{"n_layer": 9, "d_model": 192, "n_experts": 80, "experts_per_token": 4, "d_expert": 96, "d_shared_expert": 128, "activation": "squared_relu", "moe_layers": [1, 2, 3, 4, 5, 6, 7, 8], "router_score": "softmax", "normalize_top_k": true, "routed_scale": 1.0, "balance_loss": 0.00634, "balance_bias": false, "router_z_loss": 0.0001, "shared_expert_gate": true, "init_std_router": 0.00701, "lr_router": 0.000839, "vocab_size": 10442, "norm": "rmsnorm", "norm_eps": 1e-05, "tie_embeddings": "early", "optimizer": "adamw", "lr": 0.00346, "beta1": 0.95, "beta2": 0.99, "batch_tokens": 65536, "seq_len": 512, "train_tokens": 380500000, "steps": 5806, "dataset": "wikipedia_en"}
Below are experts of layer 6 (counted from 0) of a mixture-of-experts language model. Rows are named router (the router's row for the expert), up (a neuron's input weights, with its number) and show model dimensions 0-191. Each number is 500 + 40 x the weight over its row's rms, rounded and kept within 0 to 999. Numbers have three digits each.
After each expert's rows: "gets" lists some tokens that make up at least twice as much of what it gets as of all text. This comes from a sample of Wikipedia text that the model never trained on. Tokens count by the router's weight.

# expert 69
router:470501539512455577452515457501484451525484531488507556559500535490481496430502474433451500518575517519474465454453550558451482458498529521479455473501455451553514500480548477466505508503531541532479584421514551565462505478504485498571466506541498411553519493459427480560602493510483470520523551514514478528449554509532409504466454501407540560515529512451465559555530545521508523513485537547505548469477530541540548551475442497510481543519540556468584482416537534557462477489480482432457483471487455478602485537513500498468523498459498469502499479604441476469453468528526439553
up0:442460548519483532513474487533474549499475482405496478484503454489523430486553535504483461535526509516546549505429509443550517495505515471425442496476481448475499534555612494438472562368515505563449524492482484511486433501455484476520490523449472494499456414493435518503481542472495552436487523517580468575448518483476541482499524488443467538497462503437433521430467496588493488487474508447521488540503418489448507456458515479562523505444485424528491441532494476505533527447454455525510532455540518503481535529464457577482449423573439557536455511473543502545446495507481525499
up1:464539565565511513540482490506527489522447448556465491531537466495514479547553500503509461455534464417493480478513541548535405517541456489537609520526519473463422531548479494531518483440559504560474465506459514494479457522544490529504466485477477520521458570444491503498512550530534503544537516487532568513420510445437459523535500570523509542472395513502466518514502479479503535504459528513529492469431478385521518581500451502366533480478540557477545459530493451433431507537539489504540519488506466474466446468601462521459491533528459475565515515523533425553441505480477488459
up2:427485538483490589513420434549471492519513531495520499508525488489504429485524501516519537550464522457546486520411567471490440498489526489465483500529486453544487499586525555463437574506584526564456466460491486451467497500528433535510538458430514530472496436541503502502474476421479507563482565484516451551462572417484549471416428518497482482489480526482549530450446544539531477488483461474557484491502437524388502536502458547539528533508504497495516495417524489459477496498484579549606561443492535520537500543458445542478537428511474549496527514534453478455483513544469496498
gets: " to", " was", " a", " is", " as", " were"

# expert 35
router:508462549517487559456526444488477477498517522501495559550472498509494521432504498461471501534567503520463430445432530546436485474494573578487486472498494479506543499456530482512511505490502505526452572428533525551505517462500483535535476510559530389527506469419471491586551502521490501511502508499509477518475489512510485492462459526352499517492516512467460542539511560534534547489505502492518594461488553574582543531462458503464456513554522548464570512425537546538484483509470456448456491480488434476626484530534516493463534484458497436523514501568470512464459396521554436546
up0:561467446549455532479532504596491491562476494512510518496402568490421437466517514428596461451468493466464558486554496457509516470535468514468495487476510543484460522468478491458553473537536529454515492486557537530494506460568494532478541511514550510500476519592455492495618440517450416502487472418484457547498594477508428527515458489547493492472538481577538507546525520509532463538485527566584443538502471607494459497461536457509520498490470466474512481512503504528495497454415508465501556543480479520509502521462536448538496463481504511511498552508486585513574518420530525449
up1:528517568501540540524508424507472478560507479528547460522467508483422444480530570496512491479503521525510511518532485581512529602432527556510539521450556483433473426533506524460520525529459487452506526515488488555471526513479515499507470485552584526515518463476518480510484461570518584456483494445468515486508485401518490589505485551476570580501497522561506563480503462511542484489464546437556556514488517433463435495556535432507455539492446493479594529505514502485553501491446457458532391536480465460587434481531485503516550462476542499473529543514537547526516488411556529528
up2:436515473521511510574565475463500484506518458510438571465478517558444443479469473471445502484460442473504543470519548557531466513447548537550522492547479536505575470559555453549497518540438455482593452561402463502562483538458507430501499455424487455625438513576425512531532487555518514508566473466485472481485408516543484526485531502474548530510506529524479550485470526467519524517547505496528577434550486502555442517471475511505517509581477522453471499510488441464510517504395456497497496504564463468563495564461520446506448550513495473475499511477501472508515489505553462491
gets: " was", " is", " it", " be", " which", " as"

# expert 31
router:479520528525486563427483453504495435523497497496432540493468554533474461383549476445482474519567483490520417404456503534446481445475567532422550460520526501481517476446570480499491487516525493539557556443483477554476507513518440547556465524520479459512499482472498511613536515500509491533567529487522415527442510521469480531461405526454536537489525556505494568553491488534487482527480535498488540473449487508549509532458475504540448530576583484460569495416536491524448478506509480500462480498520482472532506572518521460442493521427523440571503476586478543504476478546525448537
up0:466505493583429527467474522530518439544403486516452549512508494432455572447529562559487493551423459506509447545420524464468454498508444525459506469466525516439508516488526500526513515523467490525511493484505513532511525514491487496497528547470544461566498455467484484522501571490476530467500478531478574537469448533455499482490457563493533428603505445487510572535568500492451475461429520539467521557390455521476473493476512482524540528495567596494493560494461494577504526431549464423493469444505437488501509521476472462490431539557574415489490471480467457450512452546493532530
up1:441457583504493505531539490509561453515444446500536484529465453499454498502544617454469534573498540479476523481461541491470469539435552560487479437605514457507555440476532467537552495433496541516436476491509468491455475519550552464500532540511479515498494481458425479498541502481547509549554537555512514453494516548511443522481532508491443587479501533549460582508517563558525513540498530508539521563458481501572505572577490462592475507489467548494506528458537512538510522477537481522525479507410480433565550472555555490481498498485468455562497613441505511527485488480494548505
up2:473530529525495493509527488434500528516550535510574537523527472411573589394503489482394449522513527495481446505472517528520594536491515426505540481478510536497457469558513523500554530480536449549490520559442556524517518459492480543494456551516483466474491479479447516539467475480546504514478506528529521516487500473501521529480508477477456496499514507486455574378458465497547504490476506538525495509496511495517461492458522506483495468444581414433476473466557513416477509523525522409467608493468457490616435550423557505522484541525546458487492463559479545541459520569548510474
gets: "-", "\n", " |", ":", ")\n", ".\n"

# expert 65
router:474523499516482609504571428487510483521477547503421512571456531475447462459487542418456544544532504556520467499468460489463433540479534503490505437528475444517507497445503496497502542499508429538473508475473542533479467555531419512661471508520508464489494505529443497582520508522446504530579504506511519559475529501515425538443453502425499464524495531458462536508519536528482520506434525509560547459464482518539554505435435450565442533540604507427539508481522505549489553501461500474469479467504487441575518472546510503440529510502513467490544509539511461471484406514519479520
up0:576529481544485530495569512477487467595472484497494527595454547492483480505484504468479556475465493500543508526513508505470438413519579555441603486480540503489515540546559508561472451551501515573486503396550538564473429574476462603489451431499465536542462465498502511501419544535423478556489499556453487498584494481474494570508474470473525493500471467489521474517534403539473511520491569554491513486460443456503538487472451498515531534573500495478504488408499470487479497449519473494491492447536525485461534462566463471425559521456547554526500490509481533517515478478483477471
up1:493550480568477554528557478448522507427473475408425504486441558478476536491568484437488507509500606518564470516509469458505481507549498442471498441504494524484486487506583504490529477445477474436558565521489586518520498473497531496581510480488559432535447534506401544508456520513519563549508499511481502496422411547519463480498471541478529541448507474508540513486475505560567504492511551520549486593499512435452504519480510416510493488535529525496441452517512479418483542497504555424494464505523500500502491582424499548467544491527530520483428585501489523497500507544496443576
up2:483439474482522519455530443557489460455467501394485522490446481494500498490541481483464459445528475466522485501462522559488524589490575471424511545600543484571502477448483464485536506528562550556587541525519472480513573522520507492450494538502520524430515553479524500509557489517473541516490484514608516497514544502469539553479548513455564498485493513457515485510550493446519469526447475477540538559443456568555561476534498536518431441505509550446507554535562517525489582459488540521526468471446493482480428465473457517472506450511478515505396638525541496469505521536482468507
gets: " two", " one", " first", " three", " of", " other"

# expert 42
router:444462490483482567521534473501493444493517452479500541518501529511477508398502477441516475542479489513533422469507560525509501510512549506429482509503536488518523506491538491487506500532522441517495600438511566581453487485514435520609490476557459460482489479443438480577538533482422490532505467499496451511469478447416437575450430543419482539517481519471499560512527477530497456485505475460523549467473517513543541486475427472565456569524564530413539504451521540493460492506455515449467481456473490462569514495487560467434502485446504417542517489553483502487430444553583465525
up1:520512548542501490539548523592512517473427421545504554464425569447545498502532469502512461478565524482486532423517426524454544512515446533603545455537521472427522550467486394527553525502460578520453505493500465522551491442510456489539482475431515571526550504498407507489541538468549562516520456515535485516438453462456525484495514527420427547508515497464528558559537528570472477498544543550524542497474527491515489511481505494543487492415459495475513508584472464513505505510481458461491447447458512525474530500625565491457506479478468480474552516513473516511500516547515511459
up2:504479554524503509499476504529500433572573471430529494510550479512465415502498492488468451510532458500472456515549559481555500425550506531489484467575499537454508574483442506529490508510474511490561489416533503483528539486513467554542525584513452514562475389461575511514520462507513476497515559438417452539423507517446473578510489506463504516470457485495542492509431507425479573439453496493558511514495475523466456530483478553576460523504479439514582544450460447488476466466482435541506498506517471461524497512515490591457522471497529475441588513532476571540421479491465443529
up3:530577547508459541489466382488544521552533540552476503581492580509493506466536509472461467451546496483502465439495487544469503522446525540485461460573480491503500565507508454467476535393538426510469459498478467484478462477492465510568496514492492475521526442458514509603503549558500532428556487475513474532519530530539475415473474459485505521476454564509524523500529483497483504469456518548569522438477580536519492583475561503519516497498531509472507530469524488570463536519434404481488464433510416491567525571493520520497512478505471404532561449518529456506466423508551467454
gets: ",", " and", ".", " but", " that", " while"

# expert 53
router:507483520578494547456518412501540445538497503464477566541518521522476552425467475436456524509514503489517437476502543545497465501456529506424491506506494479497503503494548491442496467488508500497439603485533451539434481535486489520543473506526529497506566476426450499584521539510479484511541470491498473528466464540501416535461448480382522530510514542478437521510523550535507502518511515484494570489460499549569542507441461431495465480548542506470585508418518533571472540558465442466469505437456480455573454508567486566478498460486520446545486549538557488451441389440509492525
up0:408524513538544505510553577505537502475464453542470467458504487434402478422583550523532394431525449473462570496463589473576537544464469517559490535535430522490519517479524567528405509498513514520551479556474488479495505480558440462540429424535439489531469508487498427548522497540485485558534540529524487468528458464538478530500477509517553595511568514527451463495488524462481455540583524553515529535510588461500518513493448506524550477469499492525488501524481462482417466558433553532518501504513517495500527444530491525496505460482437520467506471508463487567475484472535484497
up1:441529461517502583474426559495516474479542507521509480484556516501536538470485555509482528543528618550454508518513467558434505514434502479481537459496456528564571434509485482530538510543459519584523521482523454574546452426447545442521509521486524516537495493561468504529590546478487574546536491441481522539494529481495503564488427543459484483526479500519466555513556478511530519528492528481465510464468567413510441569473442527566389504518459498523504465528537541531424541512482583412507422526492520530544526464479515493515479540543549496500564475506533441531484526518479490536
up2:508478483534532499479483508566517527583484505540413571479546529479554406474446486542507519420602446539450525465537506511504566513525478495548469541506468521430496453506491553503515495492485511509524487459402464504496495503496473514550545542491531580552537461539448557510576494456533550530507478459532482504443489418489506460474440548462495459512573492505534543503479565496491516496522466503583515466467490450553482471460518541556531480467486520502544530558582425533475475454384469472517447436572495530520510488442573505481550521415494516459501505559492544519475505552514535458
gets: " he", " it", " He", " who", " they", " him"

# expert 71
router:508486532537473540512566422544532496475451505464547513505535516485475441457481508482469462471510530508520447505484496531529489510497523553453486448559482457528509536496515509459453527518559507563492466446466511565421476480506452527503523541529496458510485447412455519585557517531482471463572463436555535479491494455505435534500442505404480588471488560469455557507445508546467456499472503458434576466444546504491475555443475445527473494507552525498594498479477471546502562581482472450495476472469403479501493496469543440504470467474439426529538498553496550444436398496523477543
up0:548451491545507514555526560553527497495547528419450515527469454521493487413559544473444500470486502510494501519466458520561548588484517437439474415478484488561507494502481481564551504504505508459551484491522515462459481507468480494507452425499521453523528541463565523529479501569590480522467468442523547546463441498518529486525528469509491454488548479449445515510443488502453480454508415451455552446501533560459563524526498451447524573598519531485496464512508492509506490463428471441498481381499522529596509512520529516451523519525587500451526440461575533512543459464503559499
up1:472434494534453516437473534564428500512538490544456426502411482445489474504526442505487499516519574474452434509492569534432538468535535525536554456496430483499527559519526488521474461438441496543537483450540485488527479460569497477540481494456513541541485556480503464492524463519462491478503513494527518491478494526495475538430449524462518489516540490471430507628474436471447430566428485482491467530485520492501476526430535489474460512467541546490502449493606494565422543507426496404517548413468481471474508518514574537488492429507461475528529479480496477498493485580525420537
up2:505503471507508491534498556473417492488532545446461446506538474456508504556516500497498537538458546479422445503496589499527523546545477544516527472533497496494483549486490386484524512434449446543572532500430538547452451559484501514566513540554483462523526564531455556519554466476488505481459555497535503556537544448433498527480412518479545517449569481435474550415432571558485491537503477454522497449521534484545521463555443553517484511495492431492470495489523500514468466451426482453456486451485460426513477523527589575513475474546483466527463497488573497476510555552518484430
gets: " Al", " al", "s", "es", " de", "is"

# expert 34
router:463515533494478599445552434505467404496487461497458539497453516509439519447539504414522509516516557507543420468481531534515436506480516507456481498509450487535552498475562470452447501492529474521530606479512513525459456529526461496611484499558525453505525495485470519611521545494478478534521495487538511535456449496465438542468424527430528520524491529473476518520478500540495478486473516490456535430494508531531547520486465488544480560523543514431503503428528506526504513535478457480498501456522425466627469493519540455475497489462472392566518554579495468459481438473594483502
up1:592544544484482552504575453518482479503488500435573510498568536509555488513508464526484583552471506497502522510480529456433460516459530498490434488496505503498492491474445516521500467405510517458541546469510474518519470470496429500527534509514499517469495502531442552504486467479464456595500473485491444536414495539472376505500449559419547475504418501474484511427435510530515551498534480525539500417509551494474465553508477476525473558450462553471459467486528485472523495481539583499547490476516410410392548550447548516489481464504476475456497442536572497486519450482474420506
up2:408514466446530585437482517516487532442468515505516494538578523522467485473533558519491466543591495530499517480496562501544475529477416520505544561489510483624580461438495567433493471475550485496473482522534532495468535558530456521486451484529511520473559529527518480536508494474506400505522472513481497544458504536436431533495480453516555539503435544533497476458439517484517444484460555497495499429490513491574547462570454481554525457489493414497496572504490512477525494559504564532508529507505497499514497442475495484514587417402529434443539459533501422453497481493513512457
up3:495534534584476561447473492464512573489464492520438566564466546487471503512497450530503502445521488556425528444468534478446480543558402500466461480478495526421485462541598522489474473469490505488517421433471528495540463485541524531508510489471537481523468540500423532522553528535536516527504400476511546478454459494525465552450459529492443565476496507519589476455482459524546458426514513553583535505491506476570515500487534504518494415461518488517493484446466523408559495458516505490452546446503457458484512534474470504560508573465480441535454509451433530544513495554548443552
gets: ".", ",", ".\n\n", " that", "==\n", " where"